From a checkpoint of a small mixture-of-experts model trained on Wikipedia.
Experts: 32 experts in each of 7 layers, 224 SwiGLU neurons an expert, 1 pick a token, a sigmoid router.
Training: a variant of SOAP for the experts, 9660 steps.
Below are experts of layer 5 (counted from 0) of a mixture-of-experts language model. Rows are named router (the router's row for the expert) and show model dimensions 0-127. Each number is 128 + 24 x the weight over its row's rms, rounded and kept within 0 to 255.
After each expert's rows: a language model's description of what the expert responds to. This comes from a sample of Wikipedia text that the model never trained on.

# expert 25
router [113 125 105 137  91 118 116 133  98 133 108 122 106 127  78 130 109 167 116 119 128 134 100 158 139 142 101  91 141 117 112 158 140 133 129 114 183 145 141 149 167 135 102  74 111 109 130 166 127 146 132 151 129 165 142 115 133 186 152 127 100 171 125 156 151 111 133 137 132 132  96  92 100 112 166 139 124 118 132 140 139 139 146 134  99 100  94 124 149 109 152 165  55 128  84 134 158 174 117 133 101 120 133 151 106  97 122 125 118 114  99 132 143 146 136 127 146  94 121 107 172 140  92 152 157 153 181 130]
Description: Opening parentheses, quote marks and dashes, especially before numbers in tables, like bracketed temperatures or year ranges such as 1991–1993.

# expert 29
router [154 158 152 126 133 124 132 147 126 130 138 132 106 125 111 159 129 138 150 106 128 121 107 124 159 139 119 129 140 103 162 110 122 113 165  90 172 180 162 160 145 130  92 100 121 159 119 165 113 117 121 150 122 157 118 115 130 143 138 136  97 187  94 133 157 140 127 124 104 111 132  97  90 131 143 109 106 143 165 118 135 138 145 103 113  88  99 116 142 108 154 153  64 140 135 115  98 163 123 171 107 117 128 169 111 107 154 142 149 133 128 111 117 120 137 101 106 114 137  72 184 137 109 139 114 144 198  88]
Description: Single capital letters beginning words, acronyms or names, often after a bracket, quote or heading, e.g. IRST, AHRA, M-ike.

# expert 3
router [158 108  87 106 141 156 123 132 147 137 127 105 140 189 132 145  88 150 179 108 144 119  80 154 157 130 140  99 188 134 161 175 151 118 137 118 157 170 157 152 155 124 106 149 167 126 170 139 144 160 126 165 108 154 127 119 116 165 115 143 120 144  96 122 110 123 150 146 116 128 132  98  76 118 155 106 113 136 133 132 151 110 161  89 104 136 127 156 118 110 143 141  90 145 108 112 139 181 129 129  81 131 167 144 105 129 137 119 115 147 116 105 123 123 128 110 123 110 105 104 164 149 128 167 133 148 160 132]
Description: Word-internal pieces and stems before -ic/-ian/-ist endings, plus nationality and political adjectives, as in obstacles, genocidal, agricultural, Democratic.

# expert 13
router [138 144 108 145 121 120 103 115 102 107 101 117 109 121 108 135 105  99 103 122 117 133  73 163 161 127 165 116 159 149  93 141 146  94 149 112 161 111 156 122 151 119  92 107 132  99 145 136 115 129 134 157 146 187 130 119 101 191 145 136 111 143 108 148 164 146 127 122 141 125 101  70  55 135 138 101 118 124 147 109 132 152 129 103  80 147 121 152 125 122 156 123  94 141  95 105 119 163 129 130 110 118 112 131 102 141 146 121 117 140  99  97 125 128 131 107 140 100 126  79 159 156 130 139 108 142 201 129]
Description: Single lowercase letters or consonant clusters opening a common word, such as f in fixture, fl in flies, w in warm.

# expert 0
router [159 165 137 127 129 136 125 141 127 127  96 147  99 111 101 154 119 100 124 142 113 143 112 141 157 166 133 144 138 134 123 149 118 121 138 101 157 181 166 122 170 108  97 112 109 173 117 190 118 124 144 153 114 141 143  84 134 174 131 137 115 139 108 136 152 131 118 115 106 123 125 118 105 139 108  91  88 122 145  97 121 128 155  62 111 107 111 102 179 121 189 130  72 138  90 117  93 142 130 143  99 120 136 147 123 109 162 110 128 119 107 131 143 105 117 124 132 113 127 103 188 171 117 125 107 134 152  91]
Description: Single capital letters starting a proper name, split off as their own token, as in Falls, Hove, Bentsen, Sachin.

# expert 16
router [153 165 121 128 123 153 107 116 133 113  67 125 127 120 111 129 117 123 162 105 135 119 110 153 169 163 167 148 173 154 135 155 128 115 129 128 163 159 152 161 119 118  87 130 125 155 150 127 107 107 105 135  98 198 130 101 121 144 106 129 128 162  83 151  98 101 100 169  85 100 103 117 116 135 156 144 111 144 138 104 153 117 153 100 105 139 104  90 155 128 151 133  65 123 118 109 134 134 141 141  90 111 169 137 123 120 102  99  95 159 100 144 160 102 132 109 136 120 112  92 146 161 112 130 132 128 138 148]
Description: The word the, plus its, their, this, after prepositions or sentence starts, as in around the same time.

# expert 11
router [149 152 128 145 146 138 122 134 160 117 119 109  90 112 124 109  90 136 145 103 126 142  81 163 155 136 161 128 161 146 111 129 105 104 139 160 156 127 158 147 120  98 119 117 155 129 150 211 105 144 141 162 105 130 115 114 102 146 152 126 137 185  99 107 144 107 119 140 105 101 143 114  77 112 126 117 123 111 139  92 128 123 133 134 129  88  95 140 127 118 167 114  71 133 110 135 130 137 124 123 118 124 141 119 127 127 159 134 107 113 125 153 192  96 128 142 115  98 137  99 174 135 125 184 116 102 170 175]
Description: Bare spaces before numbers and the year-initial pieces 20 and 19 in table cells and date lists, e.g. 2011, May 15.

# expert 28
router [132 140 130 139 144  94 130 146 111 106 120 108 160 121 107 155  93 173 157  88 147 126  83 138 143 122 121 120 143  99 133 144 162 127 132 141 134 121 178 100  94 102 154 113 146 122 106 167 112 159 133 113 110 151 147  92 112 178 110 125  95 161 117 142 148 130 121 115 112 115 117 102  68 150 161 152 111 132 161 118 128  95 117  96 108 107 103 136 131  95 133 127 104 167  81 106 126 180 112 161  93 117 158 153 117 106 114 110 157  98 118 150 131  97 123 103 119 123 128  87 180 157 118 173 105 133 137 144]
Description: Ordinary nouns and mid-word pieces that often take a suffix or of, like head, world, state, coach, and ip in elliptic.